Weights of a small mixture-of-experts language model, trained from scratch on English Wikipedia.
Size: 14 layers, width 320, vocabulary 12468, 40.8M parameters.
Experts: 12 experts in each of 14 layers, 192 SwiGLU neurons an expert, 1 pick a token, a softmax router.
Below are experts of layer 2 (counted from 0) of a mixture-of-experts language model. Rows are named router (the router's row for the expert) and show model dimensions 0-79. Each number is 128 + 24 x the weight over its row's rms, rounded and kept within 0 to 255. Numbers have three digits each.
After each expert's rows: a language model's description of what the expert responds to; "raises" lists some tokens whose logits its average output raises strongly, later layers aside. This comes from a sample of Wikipedia text that the model never trained on.

# expert 4
router:127106108158156136135129116116115123128109124089107110137144137147153116130064090151138151162144147088117119087148115086161101149130025150118133156161122132082109114095099138116103147117156136150116142105114126116098178130100129145111134117
Word-initial consonant pieces. Opening fragments of names and Latinate words that later pieces complete, such as Const-antine, lect-ureship, Mag-istrates, diss-idents, V.
raises: "u", "it", "ol", "at", "o", "ate"

# expert 5
router:146092155145144126113119132167136107133135154108150109138144127132127125125115130129158113172119103143122096140083078085125154095138121167098147138108145182149133082117146148141121103102112140159153086124154158109160115161139095140179117116
Word-final suffix pieces. Ending fragments that finish a word or surname, such as -ing, -ers, -ley, -ly, prov-oke, rem-ote, not-ice.
raises: "-", ",", " and", " (", ".", " of"

# expert 8
router:112115119137108080097115160156110111149129147146103107141131166083149127103173147132139098115120105148116159127128118173108143112129171149115110127124157115175155134121137097150143137139099136095151095109093146118124097127151142102110142175
Clause and line boundaries. Commas, the, and line breaks closing sentences or list lines, plus common nouns after the such as body, medicine, October.
raises: ",", "-", " and", " de", "'s", " H"

# expert 0
router:108108107125096085094110156158117104139140136153126102147151173086142125102161150141134108122121105157128167124131120177114122094139164147111104128123156112159153126112151087157162131145108144094156102115097140121118087126157123102127124164
Proper-name word pieces. Capitalized initials and fragments of proper names, in table cells, biographies and species lists, such as C, El, USA, Hapoel Petah Tik-va.
raises: "-", ",", " and", " a", " the", " in"

# expert 11
router:112112121132107076100116160158117121140136145160118138143148169084149127113170128161131096121116105154122164141140121179105139109139159141122099119133145127164153133103153098148147131148117140099159089119084137109132095122149122107122133164
Math and list symbols. LaTeX math pieces like \omega, minus signs, dashes, open parentheses and pipes in lists, plus meaning in etymologies.
raises: "-", ",", " (", " and", "'s", "."

# expert 7
router:117121125129100094103113159149110119141132129150115105140139180082140123101162145134149092119104102157108162134141117178109134094137160159125101136118159095169137141138155092129155151159106145102172088133081134101134098122144117105119132161
Punctuation and line breaks. Commas, periods, paragraph breaks and pipes in numeric tables, coordinates and lists, plus some place-name pieces like River, Hill.
raises: "-", ",", " and"

# expert 10
router:104110106127103079099109155146105113146130134155106101145138162088155125110171141138150101122131108151126157118126114163109138115133160142112088141123168095163130145130137101137175142136110142094153097123084139108121095116144133107127143171
CJK and table fragments. CJK characters in romanized titles, heading line breaks, table percentages and numbers, and years such as 2026, film, Valley.
raises: ",", ".", "-", " and", " in", " |"

# expert 6
router:149160149105104133161137120107162129105120100077103147115124096179091154129098131113093117143160116117147144178142135130137113143124111096127156136113109101128110142151121136102109169167106091141155155131115148152143178137120119146105120102
Prepositions. Prepositions introducing a phrase, especially of, in, for, by, with, as in University of Chicago, Known for.
raises: " |", " the", "ac"

# expert 9
router:109111108134100090103117156137117110146125126155104104137124171092145128102167154135142106112131104151119163130130117177116122102150161149107106127125168109163149133123143099146151142143101142099158103123089140107132098119161135106106141171
Sentence ends and scores. Periods, semicolons and score numbers in football and sports tables and player careers, plus word endings like Intellig-ent.
raises: ",", ".", " (", " and", " of", "'s"

# expert 1
router:144152137114156154191121095089135149117137130114155155126114094191124143136073151114121147125136153078145105121106162138120149153130097108140133105121124146105103126125099140110127104126137130157100159147163091130117129137129148171155119118
Function and quantity words. Common auxiliaries, quantifiers and verbs in running prose, such as had, were, not, first, two, other, few, make.
raises: "-", " and", " s", " S", ","

# expert 2
router:105141115111120157141166121118139150140133122151155119099121118112110092170130136100133128084098116128125126143148149080136109110121087091157134115129093135128172149178169128147140119111126144111113103145164127149164164093109125152118137133
Dates and geographic units. Year digits after a century prefix and calendar or place nouns such as 18-01, University, years, County, province, northwest, March.
raises: " and", ",", " (", ".", " in", "-"